{
  "n_layer": 14,
  "d_model": 160,
  "n_experts": 64,
  "experts_per_token": 6,
  "d_expert": 64,
  "d_shared_expert": 0,
  "activation": "silu",
  "moe_layers": [2, 3, 4, 5, 6, 7, 8, 9, 10, 11, 12, 13],
  "router_score": "softmax",
  "normalize_top_k": false,
  "routed_scale": 3.27,
  "balance_loss": 0.000203,
  "balance_bias": true,
  "router_noise": 0.1,
  "router_cosine_scale": 20.0,
  "router_bias": true,
  "n_groups": 8,
  "groups_per_token": 3,
  "init_std_router": 0.00974,
  "lr_router": 0.000518,
  "vocab_size": 7762,
  "norm": "rmsnorm",
  "norm_eps": 1e-05,
  "tie_embeddings": false,
  "optimizer": "soap_variant",
  "lr": 0.00653,
  "beta1": 0.95,
  "beta2": 0.98,
  "grad_clip": 0.5,
  "batch_tokens": [65536, 131072, 262144, 524288],
  "seq_len": 512,
  "train_tokens": 862700000,
  "steps": 3499,
  "dataset": "wikipedia_en"
}
Below are experts of layer 10 (counted from 0) of a mixture-of-experts language model. Rows are named up (a neuron's input weights, with its number) and show model dimensions 0-159. Each number is 128 + 32 x the weight over its row's rms, rounded and kept within 0 to 255. Numbers have three digits each.
Before each expert's rows: a language model's description of what the expert responds to. This comes from a sample of Wikipedia text that the model never trained on.

# expert 34
What it handles: Subject pronouns and was. Subject pronouns and the verbs right after them in biographies, such as he, she, they, who, was, is, also, often after which or a comma.
up1:123106092098146126116090163088114092143070130136075129118150158117165114177068089082126100114159087150047172103126165101103087085112154131095119105166121125145192128148105121131130092109159156200116115094137091126159141145116112063125133115088147127109136175139075105096169140093111117076167143137125129188176072157129124049019161129113116081172108128155154188144106114084105095104131159112107113085087131111151096102138130083145146089097113104110101069208108140116093126102147137
up2:152199112172136139105174129176119120162124119138097106175118077022121174176100112142153130131139108108143088181145138101151132186170105140084105077089145104142154068098143123150099116142091135161118183159101136057137168107148103095153119125088145074138190164161113073187161106119095125118116116098133060123114180111151125103090140149094138134108150178140109144159098109177144155121098102153122109087185114124184132148078172086165090130143157197105122113124122122040141097113123138
up3:143136153083157083167130139105128129101076105137084170100100101068104134176137135102081123145169147112151139116095142101131102144153134097152105157079107160121092065106126134141144039140120134156131134049136177153167107179136160091156141155129152110134109143147110045134154095096149099136145107150147202130124137187147120155090126207142148117137106143084168174102109049133165132139189132193085126116086111120120190173107147152109139156053141139148136141151119210110114099159171166

# expert 1
What it handles: Institution name words. Later words inside proper names of institutions, teams, venues and organizations, such as University, School, Army, Soccer Stadium, Academy Awards.
up28:123143116138130119158227149088115151162120124156148184144184167142132093153137155166202083185160123157050167108134144095107121134105128109197129158137110121100106144094108146124152135152120124140106181122193110136098139131147158129108054173170188119136146143168152101137143133149104116118163158119157141080157094176158103078152143147104158170172066123127125183160095120095108193155103130129120127067111148151119093132134089152156136064158120178097206087117101043124137135113085131
up29:170113151189142080058137133153098180179102104111093135083130131113098120110130149145194124125083110109150092140121116164124132053143134071141065115052072127081145096116121131061167175134164070122152162146148128143117088128091133114140144132126100072115154124102077109133157136136118177125131099094101176164163117158138118136154109139132143140104089134090169173143100114163102145140134082096154062087062081052168203137159132145160114150139110098111143201199113124147098110135142108
up30:086086126134083089105183168091104087169180138166132143140148189092062096133116124112161169071117154171126109086071158118134089130160140071145104121183118151115112159136108104139126087130079135125120152106081189153152132123155121131121160115159074157100134173120169142144161156140105147091131130113114130147048114184130063120140197113168120106178172106082123107083172104145144105184092143081187104061082114117159091139127087140099145125166157125116101107089101086092079108122070123

# expert 31
What it handles: Determiners and table fields. Determiners and quantity words like a, every, any, plus table items such as %, MPC · JPL, Votes, Rating, and description.
up0:095153121100126135163136076143146142113116114164081145074115138107142181101118098100109115129149125169111092085097084138120053135135196120115146098157123104184129164166168162061135164147119131156160167090154131163088077107113113127165110114078194107143071111150139159148131219151119170053092096119118172091166148072140180132145125141150117136126131138093155095169110120090197155133187132161113184157108086041132148118114120184107185125128175086115103137141129131142101131105180144
up1:114146147096148096135099152145151120156174132134123123138171141120171140164124178081153167163119183126150180186105095133145151193157149205090091132108139103146114188141159128141150104102151153176162075150102094126146137150148103092115163133167145172144202097145113103161059118137100158110126127131055202131052196168172106095084159109116152122133097131119092101100178163137142143168138170118138129095178134174124111164107088088120132163101099153163131160202125127150187165078156123
up2:155190111069062069136072148064088077081111144153102123150117123171117144078033163084100090069138078121127137142186172115150154131107104108137207104134106065141130155165117156159153122062090114129169106121076171186126111146105140097124167061114128103140131148143168167135085143187070121117141152180130134150117092116122155088130074125129121108126118103151104080138151093114125121082165138129086154133138103111141149129081145114162147189179109125065112109151132113102133108131149133

# expert 46
What it handles: Article after prepositions. The word the right after a preposition in ordinary prose, such as by the time, of the year, during the war; also during, this, that.
up0:084064083187145152112109181111126156082123165159104117120154145154084164149140154087104126098100050137126120077119138143136124065102120127096118130142085105101225142149084129166140166167084152154144115120105096143141125071143107141164136106139127107117101106087113140115153110091120176101137134110084084117168103112151124087164185111161151126165138143059098161147164088121123132142118075132150086070172123135140109178152194128184125173064148166099155079171144045173174135114159122
up1:142138130110139115181141076129095100151084134145148096120178113108174118143168089195081117105103104141109145082159130121116111135108142126135095101112127083078203124179093163145156153102185134132158111153086213073141147112081141172171172159158129175127119120139175116132107131132226145135174092122124189183146073144106100154130133117155117104141131062160168125153160116083126085118116153123095084149114155116162040149150128066141122147159113146139080152143141144074164113115106209
up2:117179088102126149096108166164103149184116145137109099065094123143069079154129103103134173075115128178092139172136187128084117140154178138137179191127122089184109120189119121048092140131148064133179081132090167079093087154132152093191134132167145127121222123129153201138120163153092110094150144085144170181102114122126122146142098064087135161136130084126144140114162159120158126133122110146076143185137093098093117130124156120151089197113125152105121115094121122137136099121158154

# expert 36
What it handles: Parentheses and birth years. Opening parentheses and the digits or words inside them, such as life spans (1915–1997), (born 1968), (2004–2005), Role(s).
up3:083149140168161115147183155137077110133165166138129189157181128130156109165108173105121120115139061095127115111154141124145099140115128068135151130136084147125101140163137207140054146073140108161141089168103137156121113160123103125171102154125151167065103101122117167107192113164148136150150196110101069134184178077135126049067159110120133157160151108128102104156110105126148116204139163111179203128104099106159124150097141175114128135124178188158120086103151126161159149110145191
up4:148079060162136083075092139133121136118135122180117108137143050098128130106155115110140082188161114171147207154101100121164116151114182108112048119130123094110157167151043167204150113147200121123112099126140126115151056154127079151129156153099172114137065133103130122132150080087144086134105066114097082157063144116170161117114152074137157109121101123100065058154099110100159123116131103162067103146106126139130137161102116107132134080115170131131154094117117140166123135158159138
up5:214079134125122122136162156149116201143122143154135114062150101097138187119139162155196161060091146124158109091166181144162052098075128158093106116111172139151179182076084138108173141069121087103140137139117133133092109133117144184130119087132042147127107156139135092167126100120171143195126125066179145112137172180157127150076128167124161203110135151118112178165161128123162138141130163169088128131119124113157153119167072149127136118116117125101173165124107136158133176136139132

# expert 55
What it handles: Infobox field names. Field labels and leading dashes in infobox-style key–value lists, such as Coordinates, Born, Species, Type, Draught, Burial place, Recorded.
up0:160080112138134087167133138126101168093137158096107155095103126116080158101158188113124089081152089097134121165133109137151155099111127137083098167136148152132169093112113107113101143151145157144175101208145180116155126109108071162126144167128133101159131096131119078178210101173159071129101150143181081125177073177136099132138102126150104115150161168154104098141115114128142076152124120183095198181040105083111078057172150091095120142108118176198095115147143132120164097119150139
up1:107142103146139193152163128164119098119176160123153118143161145176131134119125120129110148129129148145171123160147118105159094133132118169133112104041073106141109100143193139083109125113159113185127177163119209118149099100104148080146097068057141070138103191143139143087138143087069126142080096189141113110134126063120112159104174134135100116145182178130159205127133109131125103133164116158150104128130117134147141115121118104154100115132133050208090138133156196130079172165212131
up2:136120177155091062101140102172126147114138089119155087115119104142091112145159144147125172126147133100069201094130087135123128074153161134078089126130109138142107131109136138145169123118183106116113149119131145085135130142141174153123132092101105097108185077155122101123144130134132068172091151202228118153169110173126115120220142137111097096140122078092097224139109125181149146075148106112132100126132092162125131130189175092169139088147027100140138116088129085147157168118122154

# expert 17
What it handles: Articles and word beginnings. The article an, not, any, and opening pieces of longer words after is/was/the, such as app, ent, compet, un.
up1:205124134152088129102126167116134142171087103082076106028139084179114134129131137102173161063123161103099141124094162157139121102109111159161141089097127117170126163171173097071158135162110131140154166082095093145077127122072121140156145073159097182147114176159101133063138146094098114183112147161165132119168105117154167113168172126166118177082139078100139148159081110098170137096115112120139115129177084147147182071140155094151185164133116093146165164128066107113114105100136111
up2:121135118188086151114107127124135196115102179159168148132123181077155168145203196099103168120114051082133118117091161113094092159142100145096109096163120180140106084126087079101128117167114120156105124096131127153156159088141160107141196151081168140181102093168146101117133100150107123137129128146049193139156069129137109148136123159100145147111169077141207138133067125090120136141149167134172162107128152153066122133145108146106050090101125138102148129149091154135173185137164113
up3:165107140057069108183131136133136127123130108146112137106157107166169085157084126135140097125098138188113147138139152090137135105087114115097180153119160105139141160166153055109176108089098112131085128079123134070113128196062176171118112115130143172094082150109132137116116139097127155081155169190110191112164184071094142047105147143069108098115114099172171132136135201133081092188146100096148092145138097119095096135130104120154131082115177097127174077133153127179141089118144102

# expert 39
What it handles: Spanish and Romance place names. Word pieces in Spanish, Portuguese and other Romance place and personal names, e.g. Plaza de Armas, Los, San, Ferrol, Enrique.
up0:142164125158110151116106194092093155161135089125075158118158145147165108163186089134106204118116106080145098125118149141150064146115186152114162163149140119139132154134090075103158156141079134137131145158135115126152118113135154166104048105145123145100180135138081119162166092094153188116061137183088103107110125189160140092072100161163195163143145136121137154113132113198079192174150112180137077115109106158120135116097122078119132168136095198126125164167130157150138189184121145
up1:124142154131141150118105077106076180182106109117168128083135128092122098113144148064104100071107162111138078060129075122181127133154082126134137145159110093135108113144122161057153139099154176137077076213135110130130125155127145085107101159117117115127081111152127111137139179143130166159072150119122136135121106116166085135105083150171126123102111158160172094084138188163112179064149123106135061126154181101246149116132136087082155148126160058144142129108164150119157105116168160
up2:134115097109142138141111081147119180108129129086069142106105108144113137115122140035132135147083147159194125105099092163105164083096119112109177106165122113123160099163055138077098109111162057130144135088161182095116055092147128134161154157109130148133104145187118128150147164083119106157117114121087173091080100100113109129159095134161117160089139092136114091136107126128154143069124077117091130166053087141103102176105127108144113096066094136140108126059061112162045061118135138

# expert 9
What it handles: Table headers and prefixes. Pieces in tables, charts and infobox captions, plus prefixes like trans, un, non and hyphens, e.g. Sales, Peak position, Transfers.
up0:154110147134107147144068114132165168145138118159134129168103164161109099103155129105180142147108114169110166075167194166085131128155112156130125076156129137083171151144142107117177125152096134165126101102090114146140157181104088046193149137088140146126147148108111175089132076167092173198075161141055145131104113163151127143081055083136092116118059141097136145178148122189120157100181077118110153120124133125177148158123144129140129163121125185156140115099111126196132088155205106
up1:104158120161150121084118129117096153080141120136133138117148151102088156097114107119171103147118136154205081141161086163136143150167174134149109054147089148105104138148105146131124104121191116114079095140047122126134147125115175138205104116117180093093096079169158134149077125109092090118085095171078104093116148125098105102163098090136167080168179145097155086143127122165135069099072052083112124122073056141097123172175109104126090082111138139110086153077123160100095146177120155
up2:104055140132096100165121110086131181081113155083068106063142133119097186091148142129138087167106106112092147161084136160127124161151097097155180072104141135141125153096098139158188163077091152095108143105114153118153095117158049137131108150101078127147076118081142107122118064079170153097124052108078139160133154098113110119168196148159152145176140088128117164124114137156181175049083137105120113105129165110131124154128059063148105121167150102144117124149135109146091155169120109

# expert 54
What it handles: Music and media titles. Words in chart names, record labels and film or show titles, such as Billboard Hot 100, Singles, Records, Star Trek.
up28:182107079128064094123166124084093151160122091093148149113112158171134192212129082095149163123113124124123181102100084126157131117156098133180132170113078180092123103154148125078144114146151160147060146097097093155150125152112169124115131175107153128108128137144158100162113098059119149154100130122091120087149197100135113104097143127183102139078064044112095110150136146161089094114124081146175152089129136164118081120150144109100100105114113153131152125049180106158172140154157202
up29:120152106106071077134137141115161161117083115115117121189155134104087085158091143122089102086113125141172111166109070149091118113167115110172107118151132164188125097102120093126149015143143149107136135101117136186177126176154117131162110177124154122141155165170097106076122121098120121125195119034106127115088140078182161104138163143088086179102145092156164109129108072150110073099112173148154118118141132128132159141188121143061170144153180166171191155145111151140112099089103144
up30:131124048100151105125073190083154133090119116134132149113146148119110100140184071138109107080091081104171167148136140068147153109120150140103123122131093158083115089139104084085086134129105120109125192122148067117118106171153154174141123133095119201129170101139147137165166088080141153154105144184094108113138111128118083081125125093135136104148232145089129215114104139072169211100140103104158125121098140198137153174189146125135167107130110114108108115169130112115125145153143066

# expert 47
What it handles: Dates and place names. Day numbers before month names, years, and pieces of city or person names, as in 5 November, 31 October, Warsaw, Boston.
up0:127149086170162104172088185103169177111101087169157123110155166104111122071143141128109117122146141148150158098164126150146139199152108087125107144152123174138087149098113045093136142172113088112131109126094142086116102150055131127129144115169176139114170153141153131144131140111124144153109125229166154161214133124131137149106157098111132110137072151192181133172111092182126085135177157128164083078131126088106102120116133167120141153079062102126131126115116076164214160132078093
up1:143129161094129158115153129092122128100121133181092082183121106176124144103070085123148130086132163160147098124131128128119133122126133123160089117154180167101161163158128139132155076158125090093128111178209083095144120152136141132063113119108154113134166094105131110061084084089114113109146135130067079168085190172108165140136125115075145127163140129099203121123158168129166179152179101176149090101216174089135166125148182119138106175126198181117143152132120112151101061086100139
up2:118105188162129125137114132145106181117065104138150147131096119105125106131154129117119154133185085121130147138119121166152158127090120117212117149096160119133081129199087064155108164139095147184131105104116173099121153119130133128078100169135131166158107145064044120176166124130082185099119104172085108098099145125147222113115195086111120108131100087107128135172122087106079119158162092152170067153156132118175143181156100070115145189147134166168140187154152075139153128104145132

# expert 29
What it handles: Section heading markup. Line breaks, == and === markers and heading words in Wikipedia section titles, such as Career, History, Personal life, Plot.
up1:203163119070091121105140057136157152118149117162139095113135118106146114122103165127124142164146137156184156131143086092105136153145085141143072121149125144082187163083157105120147211154130152168111122175169135186103149110136145105186153174130113139114132199151135152126131107095133136080102153169087097131129187107137181073133157118116105142187117188172179132119168148117173136068110119044175097133182132115131145080130128192169080178127134118078126139156097083111125106091161122
up2:096088128158128168095118146141171099125178060124152128076132103119185155154142177155133130134099085080148118149176118173127139116076136197101132132136093121086117185061088188115099118150164133064132186133178106179117152106166151169103128142122134157107089112100124161091083121101100155201107110098132079113159157089131174187077211150108067172132215115096115115135062134168161121169123122091087112165156150116093148096102110118107125118106114155130132109127102135156138151122109138
up3:104165108072119133143087128114119132152122107102122149122153116164130103098083137095119065130137145158100184185124056169146127156132098136128090142140152137176159129149097163113153131137120133105140117181078177170117143089123131088134150158201207111122126121196174113064123078086090133094107098131136078126129139115135116184127092124184090137161108133082143086178113130126151121121125119169112148117153158153140160138112201105119130102034153157129100146077150023063133067123084109

# expert 12
What it handles: Table column headers. Header words and pipes in table and infobox headings, such as Team / Apps / (Gls), Date, Position, Candidate, Votes.
up3:136107087171143064124135170114088120097126138195114172099170149112069115096154118113091090131158139123143104140127151101075190189129109158100072172168167192157096112166103166143119124108057085131139118079116083113149112138142103083106076099170139116123106143120147201131087170168155061154128144161068162178095117134049116130143100160130154140175103112124206144116110088161106137163078093160122153152138120129082060131076177118124137105118133124128126106145122090153087118135171139
up4:183156168196140181129092144115081139099116126114123132144066097124184167100098190122153110147162157108154156161108103149122172129107156155106133097140103092174080158082100175056147171084125112168102177118170095064071118127146104051154124131159123144203125156133156127186084113085150145128065103144094165159155155146094108081119094156096124155078144097109145147131130092113118129136135119130109150162183067162113140093160181110135084164074132150049131123112119121120129130084104138
up5:077147152084100109137083140078107140087148131127084100131110139156178085131156145124169087142124110187176133177117163136116146155132086133158145167174107134087115192102144147158171128130154097153023198108120136121111179119101131175124103127134076123087140112194145091121140097154091088103148126126095132158074138118098113146154150114168149100171097172126122074135113109138134180178041144136167080151076144220172140135110129130176135156126144144104096100137116045104121087111130123

# expert 51
What it handles: Consonant-initial word starts. Word-initial pieces beginning with consonant clusters or J, such as dr, Dr, J, Pr, def, gen, as in driven, joke, Dragon.
up0:127136103196233113068093150105169137164176123127116136166127172057097117132154140077128119103145110182134162135145158140175130121149095124174117078113170205123131140069125124142155159132170142147155131134086095111140139111134123145099095089159143078140132111121142185152097097169041087146086128182155144095125059062121129125158186157139148124147102145145152079132121153134081136169146090105159124131163119075139155173172160126118165174164074103123152125104102130116166139103110057
up1:196117142147116158139141107113144117159100117184143113115206125092112070194096176139148114118143120094122121100143106086061123133126083145176087113170138070108170129190142144130136130139114169142134122126130154142098185135085168148127134139136077110149157113172116172097153081141150142120121147178109147124159145104129110123138148115132162120163167149181127089149121155139210122121049104142140124105071114116177183129172178107141173212108085074158123079133099148125186144074053078
up2:119128078154139114198155155019054100126097120145115114056120208116140125150093138196143115098124094116142118110090143154142130159164127159169171117140153198141156104154113108114140132135064107101093087108126113122089110167120179116120121087090184095078086112164110098194081110139128139137148138064133096118136103169113070157095145144130141110107136116047069115163129128100116181152119087113117145101143096135135112159123088099077125134110122123125082150159055068116146128154104160

# expert 27
What it handles: Possessives and determiners. Possessive pronouns, 's, opening parentheses and articles before a noun, plus word-initial f, e.g. his, their, its, fame.
up1:110163100097087147141157149049155135133124062146208126166171106114145196148092111170133199087133105159120093166118137122095169101134146151143160164128104106108055162121111100134166126121127172142094144123103182180123192086090168178094138077153148126154157116156139125145136125140141168106111118096154163119116209139115124146145137153120093158075124168100118135120122108148136114172164096075176177149122122139160064087168153158107110131049145105160107103116184130096190071089101114
up2:180160078148117112143165152086136160164120168129132156172144121136093121149155077107060136158098112075123220140080086206157129106128113111131118165107108139151173097147133064113127144104168148125157104071161198058140153129103097086119131158159118140157139124122106126125116197119098096151177179084109092139137120154143190122116084106134085161142106123093078151129125097104107121116078120066123149172203152135083146120102153147132173128065093126121061090152101107156118130102067113
up3:088136141141061125129127169160085144111147159115115150091095080187116108139115197132120125092067122116094109047109082146107096153152065082120124081111099086144133123120103129118073090159094165079091120118147136142161123104129154165171122149165144118136145143157118096145165082060104105100131190162156105105173122082110153151148136204156123130071127115165106123113125101091114118151152177161178090173090198193207101079064117119136160165097080150125105117160150124116105139115149132

# expert 30
What it handles: Prefixes and line breaks. Verb prefixes like dis-, re-, pre-, en- (disestablished, re-appointed) and line breaks or hyphens in infobox lists and succession boxes.
up3:172105100107122112074154092081155122174166119077134095133114122159089075092131159075154104122136156159141161121163075099114128111155142111167101103130101150079172127094123155125114130120160118139113185123166147071062114095173170074177141159161124129110099164097162113133223142150149168160146104139147105156137135159062115113107102137094154081144112174073139126101183111172092132119093094147073165082192168147134126195173136063136113101095120191077134178110167140098138128139123113
up4:179115128095142112153105175131122160159119123110084111131120207131137152154105130150145115166118123137234126134151084113136115134101123146090133106172097169120159177131105070106134082158171109090175155140147121182146140092115145099117153106194128117096091134121143160123122178146201085106166127114157110097156083156124080167084107139037121069082136166191167163057118085143184070114095103093160142135114153104081149153152111152110129089135088087123182125140168143160079148141135103
up5:074127160135103139196125143147082157182103152157117110158103138198162148122212136116160144104150135096174108078142122175119107084114124125092161063142126139136098188087132154141142120174155165127170125094092108107110078158168106145071141096103087127151110127138123152079105119059113139125129097125144100162127060084164182197076173130149144130180117138159103130185145074169131125147138186131137134109099144102165099143137113131181143144117217077110175116155083104175104093120145124

# expert 63
What it handles: Lowercase word-start fragments. Lowercase first pieces of common English words that a suffix will complete, e.g. car in carver, pat in patronage, res, ass, w.
up1:097166166125142139128119149171093137117091139096102148135136107142082142187165108082092108155202143108084143099156177138089188115172141124148158146143124194146142137111121088129104188145130141097122162083199135098145137072142154166123171146100089099177128125119157138147141086104107071127121180129219164142158138117114133175112118111104104121132169145132098156131083122075172102124114059116135165145063119175148219137167111156103112176127151099124121163045156114118188183103106122
up2:158097084159141128125137162100124140093098096127088104113105111103160177081153166097169125144051134133133168049148097172097145176059141118155113193101130150141135134120095149103083126122160184097128195152081146112165061132138145146122141086119118135076154049151145167115165119115129129126082144197175157150160091128096073094190172064145167158137160138124176178101124128166137145131140072155170112083128152120114130129150138085156068168180144142082124086092138115114125119128155148
up3:128104146166151161063150151105099076117072091144155142221145176173172124126133082104100165081121150174089085127150124135127174131215072132121089112151109073145155090123083079116078153104146178077161162027122165142120126132129203099152112118127090111115146131084148122108158100128105212124126123134133167146147135117157183122053123156150069159124156125169083158121145141088126156132166122088108095118099132127108132123083107102120094103148125084130146108118121129126068097139144146

# expert 22
What it handles: Taxonomy and E-initial pieces. Capital E and other first letters or pieces of taxonomic names in species and family lists, such as E(rebidae), idae, (gastr)opods; also exp, dep.
up0:124083129144132127122093128125114153132110141139156135127089085123103142127137173123106116101103072075114134153151122139059117111102124133126166170108140108153128120165094097124102152113194126126143104159151117078075122128118153157145150088185123126143143101070077087176100179157103078187137230163090134130146127206127230113128121161106154138037082169098145168177174153074157075141106137112073117166164117118114103151067142150141117077131133107106120090109086131149119182146123171
up1:149138101117165148128122177147125138117162090139136098144127136168141160136137123098100072129113166191110097084154123111096152143138073119158125148088084177125111172087191123086145075120174142142055078116130132132106089115128111152136132127108135104128118160111099152154139084162142118133136119132149102130155067099167116151125145093111135097142071148125063112172090142094145099105087144171127182119151175077082116158127117180149141112125113096126176093115163198080170082103013242
up2:131168111174078172128165117167173164153105141136146074083105198179078133104141146118103142187096149104115159076086120093094074138157124159108112167115070117085158136160151127083093186085107151133123141148121178103161145122146135095091155122153072119095154174146171172161085133123148153127141078134095162172115128131119138096134109119133157133153099156122096194106153127144131094083103094117177128099145144112191146074118162150134235157144145154173119095144052064162161108142133151

# expert 40
What it handles: Initial letters of foreign names. First letters or syllables of non-English proper names, often H, G, Sh, Bh or accented letters, such as H(alfdan), H(ussain), Sk-j(öldunga).
up3:090195101140136182078123091134142147163150093120083136129175115121173173106041138113052110103099097093161067169103189126103148090164157142117104137139131150135131158096132077126171123128111177123070114136071165109162144136107173136143119077198101161177141149126160101144122142219115158139159133120146152161126174126133133136120101143233065131146140082174178126129176146116133106178118129080165148157171128107185132143102162114142139117151121125094123175131095123138153135078141103
up4:098112175120128107118148133050128146134120090135136164107033075108116116110169093205085128122135151089131181119093138153150114124142174117170070128123108125134128195170179152085121147135095149151171124127130108081183127143118166152159124154114124157138073147135136117138103130113124131159236109134176141157158121126106093109099127079083108103162177113168151198108161111095075127140183126154184188119138157120138093155168135157100153115131096216133148147154133168170150107138163070
up5:164165073173142069164106127175147063150107125130151143114150124108071120140112149126110168149129128096177177062117051067110141078115160153120173180100153119126148112099131084113074155079123134093111168113132101146057091101110100124160143096110126090118088153149113146110161148137127133123119213135149139089156115072103194097151145087094113165171103125097128120150210174121140162129141123144106085118135097130150126203142114127121086071087157111186121137133066141110157089116179090

# expert 5
What it handles: Word-initial capitals at line start. First pieces of capitalized words opening a line or heading, such as M in Maissau, R in Review scores, See also.
up3:159161126102093109116143133129124107109123174143164074105135143082136049157114181178165099149114122093061159059159075140109095100112084140084150159150107080154123110145100115115159133121188090093144121152133092147220118090146118151151140122122128116117024211132175152131111120122116182169156178132093099122150136104114103159093103186121126121153137114112149045127110142189119097123126160155121149129114112165142145147080173134156179101139128117146099146108119168128068081131057089
up4:182132156179167087113138107140117076172126129172118146133122119157117068157195156076131173112082056182113142143111106065129114091120116127123144127164142104188141115133094086118116191107175103093097117105140154125116104146109110117187102122117130175142161137088187058191180180171109066097150114178083137172166091105151139135116116112157192117117144141094132141099156140133095111142100068121101159115120097083096135170123109151213181122151098122129073108119116169168175127137107144
up5:104164138146122127141114105072122114083155132162150042122176120166130076151191136156137140115097139183169120170132093110089179117120117098148108121184131112200175075126152102091162166220156108137074139161071072062125139114087163149123132195119075093185160155141155132143150171131086100173136129120149095176083095123125140147162166141075108185139138129130156100087156139076166124151122130155147137134119115131163162152131140138165092127187160124069156179085092133108114109130118141